config.yaml
d_expert: 64
d_shared_expert: 128
activation: "tanh_gelu"
moe_layers: [0, 1, 2, 3, 4, 5, 6, 7, 8, 9, 10, 11]
router_score: "softmax"
normalize_top_k: true
lr_router: 0.00066
vocab_size: 16384
norm: "layernorm"
norm_eps: 1e-05
optimizer: "soap_variant"
beta1: 0.95
beta2: 0.95
batch_tokens: 65536
seq_len: 1024
Below are experts of layer 4 (counted from 0) of a mixture-of-experts language model. Rows are named router (the router's row for the expert), up (a neuron's input weights, with its number), down (a neuron's output weights, with its number) and show model dimensions 96-143. Each number is 128 + 24 x the weight over its row's rms, rounded and kept within 0 to 255.
Before each expert's rows: a language model's description of what the expert responds to. This comes from a sample of Wikipedia text that the model never trained on.

# expert 52
Name-initial syllables
router [142 146  93 131 104 124  97 137 147  87 151 147  94  96 130 144 133 123 111 132 122 115 135 124 157 139 145 138 124 128  98 163 110 129 170 131  98 125 151 183 144 171 130 125 128 124 142 248]
up0 [142 119 125  97  57 135 122 145 126 103 159 143 153 114  94 176 106 123 118 186 138 129 142 109 142 120 148 122 143 157 105 122 133 105 141 134 126 137 154 128  91 113 133 101 139 160 138  73]
down0 [125 140 170 143 145 113 145 130  94 126 118 144 120 121  97 148 122 179 139 104 124 167 112 150 120 112 136 128 107 111 111 107 121 154  96 158 122 149 136 129 110 130 129 126 167 132 136  44]
up1 [130  91 126 140 116 115 120 110  88 163 147 105  88 114 116 135 143 148 136 166 160 141 139  98 109 164 104 106 141  90 103  86 154 172 131 152 159 166 155 132 124 125 124  63 117 145 112 135]
down1 [113 127 124 111 115 130  98 112 144 118 148  74 133 133 141 134 131 146 127 167 132 140 141 139  89  85 122 125 154 157  99 109 101 167 145 148 124 165  98 105 109 157 168 122  68  90  97 149]
up2 [135 162 156  83 151 124 122 131  93 169 218 144 124 142 101 142 118 152 157 139 100 134 105 151  82 156 130 138 153 116 155 165 154 113 135 100  83  94 181 141 124 118 140  95 142  77 100 106]
down2 [125 137 114 102 138 119 119 125 148 107 194 145 129 142 154  97  92 149 131 119 111 165 112 119  97 108 155 136 119 130 135 133 125 139 143 144 139  90 105 147 154 109 137 122 160  93 123 134]
up3 [130 137 114 153 141 130 116 128 136 139 107 101 153 130 111 176 119 116 152 136 107 132 103 155 115 138 121 112 149 144 135 124 102 170 137 121 198 116 139 150 116 124 149 131 148 130 142 136]
down3 [ 98 143  81 114 102 108 117 135 135  99 117 187  82 154 120 157  80 128 147 159 164 113 133 114  92 115 122 133 116 123  87 129 148 141 167 110 140 136 123 132 116 108 155 172 154 129 117  95]
up4 [127 145 120 117 176 125  97 161 111 155  89  98 143 161  96 130 150  83 134 155 145  98 106 161 128 156 114  84 125 106 104 150 186 128 114 166 104 106  97 130 170  83 130 139 160 149 152 128]
down4 [ 91 116 156 150 130 136 146 115 125 100 130 108 116 142 102 145 109 120 146 120 104 124 161 105 129 131 102 132 179  59 140 151  57 129 112  88 121 111 102 100 130 107 140 144 120 143 139 133]
up5 [140 110 145 104  93 163  81 112 155 118 109 134 105 148 115 165 125 116 162 137 101 101 115  90 151 122 160 131 112 146 120 152 136 174 145 127 127 140 127 144 105 149 112  96 160 147 134 156]
down5 [ 88 131 153 107 129 177 143 134  97 117 112 139 136 154  97 139 144 136 106 146  94 134 185 121 149 139 113 132 118 129 168 169 138 136 147 139 125 137 106 157 139 116 112 149 145 144 101 130]
up6 [145 118 142 156 130 107 100 119 145 130 120 144 141 123 136 134 124 114 162 109 154 142 102 126 118 126 127 139 113 117 113 154 103 129 152 138 107 111 137 102 134 137 168  93 122 116  87 151]
down6 [134 100 106 137 194 106 154 156 123 149 161 141 129 105 124 133 155 114 116 142 121 149 123 146  90 106 118 122 134 134 142 146 129 159  89 158 133 150  96 113 126 116 134 124 139  45 110  94]
up7 [110 112 160 153 140 177  89 142 148 127 159 152 123 118  96  97 113 123 103  97 166 136 145 132  91 102  65 153 132 124  84  98  85 114 158 128 128 137 139 131  94 140 109 129 107 144 142 114]
down7 [128 163 129  91 114 160 141 151 120 141 127 129 148 146 110 124 138  81 114 129 100  94 111 124 136 106 158 173 141 159 113 108 152 119 111 122 141 147  98 138 167 132 149 160 112  92 154 152]
up8 [147 113 154 145 122 146  97  97 121 153 174 122 109 124 134 180 179 143 126 132 164 135  99 107 113 120 160 126 134  94 175 134 104  83 135 136 135 171 116 161 101 159 161 113 117 114 149 156]
down8 [114 102  76 140 149 156 120 109 155 145 156 154 126 121 135 123 146 159 127 154 108 125 141 106 151 141 125 154  87 157 131 146 136 113 158 131 134  98 131 152 133 130 113 100 152 172 155 102]
up9 [159 110 130 126 132  87  96 136 159 112 120 163 113  90 136 146 131 111  99  79 194 155 157 188 120  99 146 103 143 142 112 137 119 111  88 116 159 128 178 154 137 117  89 116 121 148 137 146]
down9 [113 142 129 126 140 119 104  92 118 134 138 138  88 151 121 126 122 114 112 148 146 140 132 158  91 126 143 146 123 143 143 117 127 140 114 103 145  91 113  85 162  98  94 134 108 103  91 111]
up10 [116 127 133 149 146 145 145 141  99  77 125 145 105 155 114 163 108 161  93 129 142 150 162 179 142  96 134 182 161 120  92 134 143 127 119 146 129 125 121 158 106 136 163 145 131 109 168 177]
down10 [100 182 129 133 162 116 137 101 136 137 103 109 150 173 159 140 114 122 143 111 114 132 132  92  99 120 138 148 117 146 136 130 139 150 121 107  98  87 168  85 114 132 131 160 155 115 118 141]

# expert 5
Foreign name endings
router [123  86 127 129 106 155 139 131 146 127  91 126 124 123 128 129 112  74 181 124 110 143 193 128 134 107 188 181 129 117 135 139 122 128  82 139 127 126 103 121 114  71 148 132 127 125 130  70]
up0 [162 114  98 145  85 155 108 146 158 121 122 132 130 127 111 162 203 117  68 147 161 141 111 131 170 162 149 128 159 119 151  97 137 185 119 108 174 140 101 135 136  77 106 105 133 160  96 118]
down0 [148 107 119 111  95 161  83 122 102 120 102 137  87 127 126 167  97  79 152 117 115 118 171 124 137 122 142 115 149 114 148 163 167 151 130 150 162 171 100 140 114 152 142 112 135 139 159 130]
up1 [118 108 128 122 104 115 144 128  98  97 101 128 135 147 121 111 137 107 119 136 158 160 172 116 152 112 146  76 162 124  85  96 132 112  95 118 101  91 141 118 131 152 173 118 123 176 143  88]
down1 [121 133 124 155  85 101  86 113 128 138  95  90 155 171 133 104 142 148 124 146 167 204 111 123 117 110 109 126 162 106  87 136 145 113 145 165  96 137 151 163  80  89 115 118  99 108 173 130]
up2 [113 159  91 108 126 176 138 123  84 183 165 121 131  98 121 136 120 159 134 116 163 130 153 126 124 143 140 100 128 135 117 112 114 140 155  95 136 137  90 106  83 116 145 145 139  82 107 135]
down2 [113 130 103 119 114 135  86 183  89 110 155 154 149 117 134 113 156 100 178 108 157 121  99 126 143 138 182 114 129 101  94 119 146 137 144 128  91 113  91 138 168 132 171 145 121 108 124 156]
up3 [145 184 164 198 123  99 147 128 112 126  74 122 100 133 109 146 145 126 120 113 111 123  97 157 135 131 140 168 112 175 147 144 124 151 143 106 140 164 150  87 121 122  85  91 110 132 138 121]
down3 [104 109  89  82 139 105 146 132 134  96 140 108  97 127 127  82 122 128 130 143 111 137 131 163 142 163 120 137 134 127  96 128 131 157 139 102 149 142 155 134 154 156 183 135 139 149 108 104]
up4 [159 121 145 125 152 118 114 167  71 119 118 204 151 148 136 106  81  99 117 136 119 115 144  69 135 106 159 127 165 151 136 104 136 164 114 124 112 132 102 125  94 163 124 115 148 152 102 128]
down4 [101 150  96  91 148 126  93 129 103 115 116 171 122 138  99 123 116 136 122 123 102 131  86 124 154 129 143 114 130 104 106 178 115 140  97 140 158 126 138 103 119 144  87 138  78 114 162 173]
up5 [164 112  97  99 132 134  85 142 125 142 133 117 130 139 176 142 131 160 102 109 138  78  90 129 116 170  88  89 136 124  90 135 160 167 136 117 125 126 160 160 105  93 137 124 148 157 138 139]
down5 [155 155 122 137 137 108 121 144 111 157 114 103  97 124 133 134 155 158 102  93 130 149 125 105 153 128  71 128 121 140 114 174 128 120 115 135 123  83 140 136 102 149  93 129 109 161 124 106]
up6 [ 96 124 110 127 139 128 102  73 137 113 135 106 172 168 145  93  90  83 120 121 134 173 121 120 118 117 122 123 106 130 103 113 129 104 125 171 118  99 105 189 130 133 159  96 126 139 110  93]
down6 [145  94 146 181 134 149 137 114  99 121  75 141 155 151 116 134 147 121 176 117  98 178 125 126 124  96  99 137 138 134 121 100 153 109 107 136 130 116  89 132  98 138  87 148 112  97 103  73]
up7 [157 135 150 169 127 100 120 148 151 132 103 120 139 122 149 109  88  78 137 150 136 170 135 106 127 168 143  94 107 123  96 140  74  99 125 145 130 121 123 107  98 152 138 119 146 108 131 131]
down7 [159 144 181 159 109 124 140 114 126 128 122 126 164 158 137 132 139 126 173 128 158 106  88 122 164 109 199 141  98 104 124 119 150 147 151 151 133 123 155  91 107  85  97  55 105 129 132 126]
up8 [153 100 146 145 114 135 158 148 127 142 158 122 118 105 112 114 130 145 148 143 108  98 139 143 108  96  77 126 171 144 111  96  83 113 100  87 115 135 157 134 144 142 180  85 154 124 168 131]
down8 [121 121 143 145 106 162 119 157 125 122 159 119 144 113 139 138 133 133 153 109 173 106 146 120 135 153 135 176 110 144 106  98 109 101 118  94 122 101  86 129  68 114 150 114 116 140 135 117]
up9 [109 127 122 134 157 108  98  77 163 158 121 148 101 132 137 119 125  85 151 150 131 146 142 140  93 101 110 131 133  95 160 107 121 156 140  83 193 102 131 136 143 122 134 137 156 166 146 113]
down9 [125 165 157 156 119 135 136 160 119 146 153 130 115 145  72 102 132 142 104 120 110 135 138 110 146 129 162 138 171 135 119 150 110 131 131 152 130 130  53 149 110  93 136 196 122 148 133 114]
up10 [122 145 132 145 133 123 108 117  68 114 165 109 128 118 127 138  97 135 111 154 131 111 131 144 155 119 139 160 147 137 131 144  95 147  88 155 127  96 139 162 120  96 143 141 146 136 162 188]
down10 [153 147  89 128 146 129 130 152 108 157 146 120  99 116 161 157 128 130 103 125 144 140  96 116 111 119 124 109 115  88 125 101 121 140 164 118 116 146 157 114 102 164 109  70 172 114 109 124]

# expert 17
Dashes in ranges
router [122 173 102 136 104 109 133 120 134 155 168 156 134 123 103 124 133 122 102 106 121 146 170 112 111 129 114 106 113 228 119 115 126  68 163 120 128 133 126 130 134 130 131 131 133  98 132 165]
up5 [150 122 113 139 144 126 111  99 162 157 110 102 105 156 125 131  99 100 159 139 148 114 159 152 158 109  95  84 143 147 132 104 152 130 122 116 174 103  87 191 106 129 132 100 130 117 123 126]
down5 [140 159 153 143 142 143 105  72 197 106 116  98 120 111 147  79  95 146 153 116 126 122 134 136 114 134 114 118 144 125 142 101 115 110 141 144 145 100 120 159 181 124 128 114 130 147 152 121]
up6 [141 105 133 108 121  92 113 120 118 133 120  89 143  88 138  85 154 137  79 155 134 148 159  85 134 106 169 132 130 140 169 123 103  96 151 159 122 131  92 165 162 102 132  56 148 145 117 101]
down6 [137 110 142 188 151 124 144 133 188 154 143 129 131 140 152 111 115 121  97 100 143 161 118 145 160 101 120 105 116 141 110 188 142 138 108 155  87 100  72 109 145 122 113 140 120 102 132 119]
up7 [ 92 115  89 120 143 117 145 117 138 112 130 129 145 115 149  94  98 169 101 117 131 131 108 131 152 121 128 113 142 106  93  92 109  65 122 142 125 147 129 165 122 135  92 127 127 205 144 138]
down7 [108 117 162 121 156 151 172  78 113 150 100 116 121 125 121 118  96 149 140 155 110  92 110 115 109  86 158 135 117 158 124 130 129 159 101 160 106 122 162 120 167 109  77 153 142 168 156 149]
up8 [137 113 143 135 142 152 118 149 179 135 158 121  99 130 137 173 140 103 142 107 144  97 144 145 124  71 107 150 132 165 166 131 147 102 126 138 128 121 165 145 116 156 140 151 129 138 179 132]
down8 [120 156 126 154 110 126 141  97 146 138 173 119  88  97 127 180  96 168 140 105  85 130  88 107 141 153  87 133 102 130 156 121 141 109 163 152 126 127 113 117 114 144 136 109  89 144 145  86]
up9 [ 98 119 165 148 113 148 118 110 170 188 131 163 117 100 114 117 151  90 116 136 127 159 183 149 109 104 130 116  88 144 108 118 132  96  93  99 127  90 162 141 118 118 114 123 138 145 127 125]
down9 [126 126 166 145  55 122 142 105 122 134 122 168 137  88 172 134 136  85 109 132 104 133 155 133 151 119  95 110 136 173 150 107 101  59 170  95 100 116 121 156 127 101 125 141 106 130 151 145]
up10 [118 152 139 177 140 156  87 114 131 140 132 118 130 133 116 123 134 151 134 125 128 148 112 151 136 142 121  54 142 107 102 130 103 135 105 127 162 129 107 141 153 139 139 167 168 139 157 120]
down10 [ 94 159 132 138  93 151 147 111 147 174 116 131 161 128 142  58 126 157 141 108 136  73 108 129 133 107 117 109 121 172 122 106 119 144 118 117 144 135  80 131 170  89 135  71 108 155 110 112]
up11 [ 99 129 134 169 124 136 132  94  96 164 128 113 120 143 135 153 130 141 137 114 137 141 127 151 162 103 127 117 147 133 130 164 140 119 155 130 105 130 150 164 133 135 126 144 177 130 124 153]
down11 [177 168 130 106 100 115  90 121 131 130 109 149 133  77 149 132 124 159 120 127 131 158 177 139 134 140 141 120 218 102 132 151 124 120 132 136 160 134  93 142 100 166 137 185 155 156 108 119]
up12 [165 101 161 116 150 117 138 156 148 165 122 129 144 111 122 148 156 180 165 105 109  97 157 136 115 108 120 118 101 131 169 120 148 149 124 137 139 147 124 148  95 136 182 112 116 102 111 101]
down12 [110 114 133 134 157 139 111 153 102 148 160 141 136 116 120  92  97 185 139 111 121 142 166 143 143 112 105 101 107 127 141 114  98 125 118 183 156 109 116 122 150 106 151 120 101 121 104 100]
up13 [137 123 133 159 158 128 100 137 150 144 140 131 139 117 138 130 141 133 159 124 138 102 157 140 149 103 107 138  77 132 141 116 116 130 124  94 149 116  81 154 115 158  93 144 129  95  98 119]
down13 [121  97  79 119 101 142 143  83  77 113 128 120 102  99 138 126 132  87 123 118 100 121 128 117 132  98 165 126 154 167 139 141 136 149 115 114 121 128 114 182 144 128 117 157 109 123 138 124]
up14 [156 143 118 174 124 126 153 124 156 141 140 151 134 142 156 139 142 121 150 130 127  92 133 130  89 107  66 123 138 138 102 189 125 101 119 145 163 135 144 106 128 114 121 138  93 179 129 130]
down14 [140 148 105  93 183 116 114 148 129 120 155 123 126 138 178 125 104 101 121 154 122 104 129 125 127 119 108  94 119 118 123 114 128 128 155 102 156 126 123 117 136 119 110 147 150 156 125 109]
up15 [133 141  87 143  96 100 129 119 153 150 119 163 111 110 115  88 110 166  75 107 152 122 123 103 167 105 144 155 118 132 139  98 140  98  99 152 135 180 159 119 139 133 144 108 121 105 138 139]
down15 [129  94 145 124 156 162 116 129 157 140  99 112 118 137 146 128 123 142 103 154 112 140 121 121 161 102  93 217  84 135 140 142 122 147 105 126 131 122 139 120 143 123  98 165 131 119 115  75]

# expert 9
Hyphens in numbers
router [128 110  99 122 123 102 116 119 148 120 182 132 147 128 138 106 137 127 175 152 120 168  98 182 207 126 117 142 145 143 116 142 103 158 144 122 150 141 139 118 116  57 143 135 120 118 134 137]
up0 [150  98 117 189 153 114 149  80 107 140 123 131 181  96 127 123 163 143 156 116 135 125 109 126 114  89  96 124  75 104 125 136  93 108 142 130 125 102 122 124 180 153  76 107 107 160  94 149]
down0 [135  83 125 128 151 191 136 143  99 164 126  95 134  90 134 180 110 123 120 106 135 117 104 169  94 139 123 161 111 120 158 147 141 122 110 136 125 113 104 157 178 153 137  99 116 114 119 185]
up1 [143 131  91 144 112  84 121 126 143 178 119 171 168 125 125 162 152 107 129 134 115  82 128 134 118 131 155 130 161 123  95  85 121 115 124 148 135 112 187 137 116 149 119 105 140 163 163  97]
down1 [132 103 111 118 108 122 129 125 153 153 108 131 134  92  92 139 135 140 115 124 118 137 141 153 101 132 162  95 147 143 119  93 143  95 122 154 129 110 123 127 130 157 110 156 104 109 130 142]
up2 [157 132  95 122 136 115 132  98 110 151 107 149 138 162 101 161 136 114 158 128 138 125 101 100 131 108 126 140 142 151 124 149 146 161  90  97 117 121  80 121 117  96 108 120 171 143 108 103]
down2 [112 114 146 146 146 109 129 130 150 156 108  86 155 151 125 186  59 121 127 118 143 143 195 190 131 166 137 122  96 136 143  64  77 115 138 141 119 117  96 146 102 104 144 174 129  92 112 156]
up3 [126 169 136 129 158 153 102 116 130 162 130 141 124  88 117 183 172 114  82  86 135 120  89 139 111 169 171 140 136 119 139 177  97 137 118 138 115  96 149 149 153 118 158 112 147 135 126 167]
down3 [152 116 120 139 149 104 136 143  91 113 108  97 140 119 126 125 117 147 120 113 162 122 119 166 161 111 105 151 140 146 128 118 144 125 110 139 143 111 173 126 127 153 105 127 136 144 123 125]
up4 [129 141 135 109 153 110 130 116 169  87 152 139 140 100 157 163 183 115 129 156 123  81 104  74 109 136 129 108 104  93 186 110 108  92 115 142 149 133 154 120 127 163 163 151 145 164 143 104]
down4 [175 101 147 160 108 105 115 101 118 118 117 156 126 109 106 124 126 130 169 170 146  89 147 118  61 134 149 122 155 135 112 118 106 142 112 111 163 138 165 139 133 149  97 128 133 127 103 167]
up5 [178 117 123 159 124 116 135 123 122 146 140 153 126 133 139 151 122 182 123  72 123 169 115 151 137 136  80 104 102 152 186 145 144 152 142 114 160 125  96 111 169 130 133 100 119 143 113  99]
down5 [ 67 108 132 158 130 117  87 136 140 119 127  75 113 154 134 114 113 127 102 101 179  90 108 195 139  93 102 123 108 153 118 135 106  90 116 129 180 150 126 120  86 126  92 129 174 147 157 107]
up6 [126  84 110 103 132 140 119 102 159 148 116 133 145 128 134 146 191 150 131 124 146 151 113 109 111 117 148 110 123 121 104 168 138 120 172 137 149 126 135 132  97 111 146  86 146 127 162 107]
down6 [ 81 146 147 134  70  95 125 110 128 111 136 132 135 102 131 120 154 136 130 127  90 177  61 140 159 132 141 132 152 111 136 121 143 130 117 128 185 109 120 141 138 133 103 140 135 150  98 116]
up7 [122  95 118 118 116 139  82 104 161  96 112 146 149 181  80  93 137 155 100 133 151 124 111  86 167 124 130 146 127 153 123 144  78 100 119 104 117 125 115 129  76 167 158 134 118 183 177 160]
down7 [117 172 109  90 167 167 144 100  99  80 152 144 164 157 138 118 121 137 140 189 117 150 115 119 136 113 187 138 155 113 146 170 131 109 161 139 143 141  94 107 104 123 130 117 134 157 136 116]
up8 [132 149 114 125 136 131 115 131 159 147 149 119  93 127 128 141 114 119 121 139 136 128 124 134 116  79 172 122 141 168 120  99 134  75 165 125 151 124 158 120 102 108 164  90 112 103 167 116]
down8 [103  65 128  89 133 156 137 105 112 132 111 168 131 143 164 143 121 117 128 147  94 121 125 142 120  63 141 135  94 128 128 100  94 102 138 162 116 126 141 107 124  97 110 121 110 163 184 126]
up9 [130  95 133 108 121 101 140 149 143 108 156 126 135  93 153 140 168  80 132 120 114 125 168 184 154 114  88 136 132 134 142 152 110 119 128 114 169 148 135 148 108 129 105 126 164 129 109 129]
down9 [129 161  81 145 110 175 123 148  95 122 111 122 108 123 130 123 113 165 109 137 138 147  91 138 144 113 131 166 147 133 127 145 132 109 117 140 101 137  91 105 127 119 167 107 131 130 158  99]
up10 [104 153 149 159 125 172 111 131 132 134 102  92 116 141 148 123 104 134 169 169 161 129 150 157 128 100 102 128  97 177 118 136 162 104 136 134 121 120 109 138 138 132 107 104 125 117 138 152]
down10 [158 140 106 170  93 148  98 101 135 168 151 115 145 133 148 146 151  88 169 164 124 100 157 102 121  99 121 123 135 124 111  89 133 132 129 164 145 132  66 116 112  66 107 112 134 115 112 148]

# expert 32
Articles and unit pieces
router [122 152 138 128  45 111 165 118 114 194 179 133 150 131 103 107 129 103 155 136 139 154 158 134  90 117 113 127 122 124 151 149 139  99 103 151 139 131 131 147 117 127  96 133 123 125  84 171]
up0 [148 121 117 109 133 173 146 143 144 132 132 119 141 109 125 128 169 128  86 123 174 130 158 115 137 150 130 147 153 156  99 144 127 154  91 124 171 117  94 128 126 123 127  91 146 163 120 123]
down0 [130 113 132 138 154 125  94 141 125 104  97 157 100 105 126 141 113  92 137 121 105 133 156 129 145 126 106 111 112 110 106 161 173 122 111 108 109 141 163 172 157 160 128  78 101 170 149 160]
up1 [112 101 140 147  99 101 126  97 132 140 117 144 139 122 174  98  77 113 169 130 171 116 131 141 118 144 123  96 146 145 115  99 134 162 103 102  78 142 133 121 100 117 109 124  71 134 137  77]
down1 [110 156 153  96 117 136 104 108 146 162 153  89 111 125 143 126 159 118  77 128 200 152 124  85 139 136  94 157 139 127 127 136 125 153 112 114  70 146 161 168 128 117  95 121 153 120 117 109]
up2 [115 153 139 131 147 103 130 142 100 162 132  91 125  95 158 158 118 135 103 132 139 109 156 136  93 123 155 133 140 154  85 121 134 129 115  93  74 131 137  91 127 106 117 121 128  80  82 126]
down2 [132 208 137 145 151 129 129 154 109 143 112 129 133 137 146 137 159 114 140 130 116 156 131  89 102 152 159 130 125 134 115 135 147 177 110 129 108 153  89 118  92  99 172 161 122 117 145 181]
up3 [ 46 127 100 143 137  99 135 144 140 171 157 145 108 154  82 115 183 125 118  90 125 127 138 174 121 105 153 143 129 161  93 129  89  95 125 134 151  96 135 130 126 151  86 119 108  81  91 129]
down3 [159 111 128 142 139  70 117 107 123 127 153 178 115 117 113 115 143 111 117 122 127 120 162 139 136 158 140 124  99 107 114 143 192 137 130 153 118 182 183  90  98 109 133 138 133 141 110 136]
up4 [150 180 113 143 165 175 120 163 139 124 137 168 157 126 141  98 142 118 164 148 116 104 145 123 134 147 120 113 121 120 123 103 152 125 115 122 143 140 164 122 164 108 148 154 144  66 126 161]
down4 [139 140  98 123 109 127 128 177 117 115 156 142 134 148 149 150 115 114  96 144 121 127  81 104  97 140 114 129 155  98 136  95 133 115  94  68 119 157 168 154 132 115 156 157 159 122 141 163]
up5 [146 103 122 125 161 112 143 130 127 137 105 118 118 138  95 163 141 142 126  94 125 143 167 142 133 179 139 138 121 158 130 121 138 170 115 163 136 134 112 145 124 135 109 115 118 110 138 155]
down5 [134 117 126 129 135 139 116 132 136 149 125  88 189 103 107 113 116 198 114 102 146 148 115 145 138 139 115 127 132 120 107 116 116 136  99 129 160 128 112 153 141 165  96 139 145 136 115 101]
up6 [134 146 106 130 128 137 113  98 154 132 127 188 118 140 102 132 116 115 134 108 169 135 102 119 139 115 152  75 145 153 110 119 115 132 128 128 109 168 126 134  85 157 180  90 112 136 165 127]
down6 [128 104 152 136 164  94 162 124 171  91 114 109 140 135 147 132  70 155 121 150 108 136 128 138 150 146  61 122 152 111 129 143 111 117 128 130  79  88  97 110 145 111 134 113 145 145 127 112]
up7 [111 145  99 159  64 104 114 125 141 110 140 117 129 142  71 139 119 101 119 153 125 123 123 141 132 120 143 123  61 106 130 163 132 129 115 100 111 106 150 122 127 135 134 113 128 132 132 128]
down7 [107 107 110 131 168 108  96 108  94 108 112 138 138  69 124 109 115 142 138 125 114 128 161 119 155 158 122 126  92  99  98 156 130 164 146 148  94 140 145 128  88 136  89 103 107 133 109 132]
up8 [136 130 135 153 192 142 112 109 138 147 120 111 118 171 126 157 131 132 108 151 126 104 126 158 110 144 107 157 145 100 140 140 128  96 151 167 121 123 148 165 113 118 146 123 132 111 134 126]
down8 [144 158 125 133 173 151 110 124 115 129 138 111 150 100 159 179 104 128 154 120 178 155 102 131 173 160 138 117 135 161 104  80 128  98 118 104 151  75 100 118 140 140 146 146 137 112 164 134]
up9 [ 90 120 117 142 118  96 150 171  92 166 134 127  75  64 109 140 137 127 105 133 133 124 134 146 111 134 110  68 125 124 131 154 122 124  84  87 135 140 149 123 115 126  88 146 121 140 123 145]
down9 [151 145 111 142 145 133 113 104 109 160 155 137 163 101 130 138 127 123 119 143 169 114 134 152 104 122 144 136 119 112 115 132 108 100 142 112 129  66 126 149 145 128 121 109  99 104 147 100]
up10 [112 124 192 133  93 156 133 153 122 166 103 114 151 142 135 106  76 125 114 138 181 124 104  90 142  90 131 112 141 169 110 125 139 147 154 166 123 106  96 103 104 130 148  96 121 172  97 128]
down10 [110  94 142 112 117 126 140 125 150 128 128  66 109 141 128 135 121 141 115 115 101 118 117 130 115 119 154 162 160  55 120 111 139 131 132 140 127 141 118 114 124 127 155 111 113 133 147 114]

# expert 57
Word-initial pieces
router [143 100 105 135 142 116 143  86 145 150 140 126 140 112 125 130 113 116 134 134 123 156 123 146  94  96  68 122 151 139 144 149 123  97 142 148 129 147 145  78 135 155 108 135  98 114 149 137]
up4 [160 137 130 143  93 127 139 149 153 150 145 164 105 124 151 124 120 158  82 119 107 114 144 116 126  75 146 128 104 128 121  71 145 107 113 142 124 125 104 138 166 153 150  89 179 159 125 129]
down4 [106 116 160  81 143 121 125 115  95 125 108 109 145 117 166  95  68  99 123 146 154 151 121 134 198  79 114 120 135 104 128 127 104 120 117 139 127 102 139 134 149 172 104 105 125 128 102 138]
up5 [103  87 128 138 123 111 160 157 104 120  90 121 101 146 119 169  97 141 125 113 112 119 100 130 108 147  89 153  66 123 149 103 132 155 153 140  84 114 158 104 150 172 149  87 145 178 132 113]
down5 [109 124 138 127 129 130 108 166  53 139 142 117 150 121 153 130 166 172 127  78 142 113 115 122 124 135 115 131 135  94 144 139 104 130 120 160 121 167 112  97 131 102 124  79 130 125 118 121]
up6 [ 86  93 131 174  95 109 132 140 129 138 115 131 105 161 117 106 109 142 114  82 162 164 110 111 119 117  91  86 145 149 126 129 184 111 148 121 103 144 113 103 131 130 120 130 116 162 143  94]
down6 [123 107  90 141 127 181 160 105 157 107 128 161 102 110 156 102 100 134 134 103 159 152 116 161 156 104 114  98 124 152 121 135 138 142  89 138 102 102  98 114 109  94 111 139 101 105 139 112]
up7 [ 75 103  80 156  84 166 148 129 129 101 105 103 112 136 138 113  98 134 120 117 132 136 143 129 163 184 127 111 100 146  89 143 116 118 128 172  92 169 108 151  94 120 146  84 101 129 151  93]
down7 [122 135  60 162 116 156 169 114 139 103 136 141 149 120 143  88 130 106 164 162 106  97 149 101 124 143 158 121 122  99 150 146 147 137 138 116 130 140 109  88 126 117 137  82 131 130 162 123]
up8 [104 141 151 105  86 125 136 149 171 142 144 103 108 134 148 149 129 121 130 170 160 136 136 127  95 113 117  95 107 151 136 129 131 108 113 128 149 174 183 165  37 117 158 121 116 109 139 137]
down8 [109 112 124  95  94 133 127 135  93 145 135 128 139 108 147 144  91 114 149 122 121 131 136 120 144  97 126 122  98 163  89 112 162 104 133 134 129  71 126 141 108 137 128 121 141 115 155  86]
up9 [120  51 125  97 122  90  98 157 132 126 125 151 134 100 139  98 125 119 125 126 145 105 176 158 147 114 126 120 155 138 113 102 103  81 121  78 139 141 135 108 147 109 122 126 117 181 148 167]
down9 [117 151  87 150 141 161 157 129  97 112 133 132 124 127 117 121  96 159 184 172 145 109 113 145 147 122 109 117 112 115 144 104 134  97 166 134 106 133 147 129 157 131 106 118 133 165 161 126]
up10 [138  89  95 146 161 175 121 118 114 168 114 132 143  93 118 135  81 138 144 130 154 136 149 173 142 126 100  93 111 144 109 117 166 123 108 142 137 119  79 133 110 154  91  84 126  72 118  90]
down10 [149 129 107  84 151 165 127 169 156 114 142 105 131 107 131 108 131 108 114 124 166  96 130 102 130 131 118 109 141 126 138 109 144 116 150 138 150 172  95 129 152 142 102 178 138 141 101 140]
up11 [121  98 107 139 122 143  59  89  84 120 122 118 131 194 158 117 118 129 158 128 152 127 135 123 138 124 152 130 115 101 174 123 115 133 122 136  94 101 141 107  92 188 135  95 117 122 136 161]
down11 [148 144 152  94 146 118 111 135 101 152 100 120  85  95 140  81 130 107 103  98 124  99 116 155 131 125 145 172 100 126 124 133 138 128 115 135 152 144 102 154 126 113 104 166 129 166 127 138]
up12 [ 96 115 117 100 135  86 123 151 157 113 149 139 139 163 143 153  88 144 133 115 114  74 136 104 102 113  99 117 114  77 156 177 151 145 135 119 139 171 145  71  58 130 143 121 106 100 102  93]
down12 [104 133 106 171 155 153 120 121 185 119 137 114 143 125 122 111  91 137 144 143 147 148 131 142 129 118  86 124  79 144 157 142 139 146 120 130  93 142 131  95 164  84 127 150 154 149 126 104]
up13 [135 125 112 101 128 115 132 138 128 121 123 147 176 139 161 157  93 150 128  85 181 130 140 123 116 127 129 129 141 150  89 165 163 130 126 128 169  97 101 126 130 124  84 127 138 163 131  87]
down13 [ 76 141  94 108 130 114 108 116  89 122 115  93 125 139 135 105 103  79 116 105  97 138 126 145  88 158  97 128  92 132 144 136 127 102 142 148 151 134 158 160 152 145 144 161 141 170 126  88]
up14 [136 133 166 149 121  67 141  77 149 153  99 140 150 118 122 119 149 156 179 139 169 168 137 120 128 148  86  93 122 128 142 147 145 131 114 139 143 120 133 149 104 112 100 111  95 124 154 120]
down14 [125 140 115 149 147 120 112 136 121 109 127 149 142 204 119  92 136 112 118 159 171 158  98  94 110 103 139 127 113 131 132 149  91 162 144 110 134 154 142  99 164 120  82 150 154 128 146 130]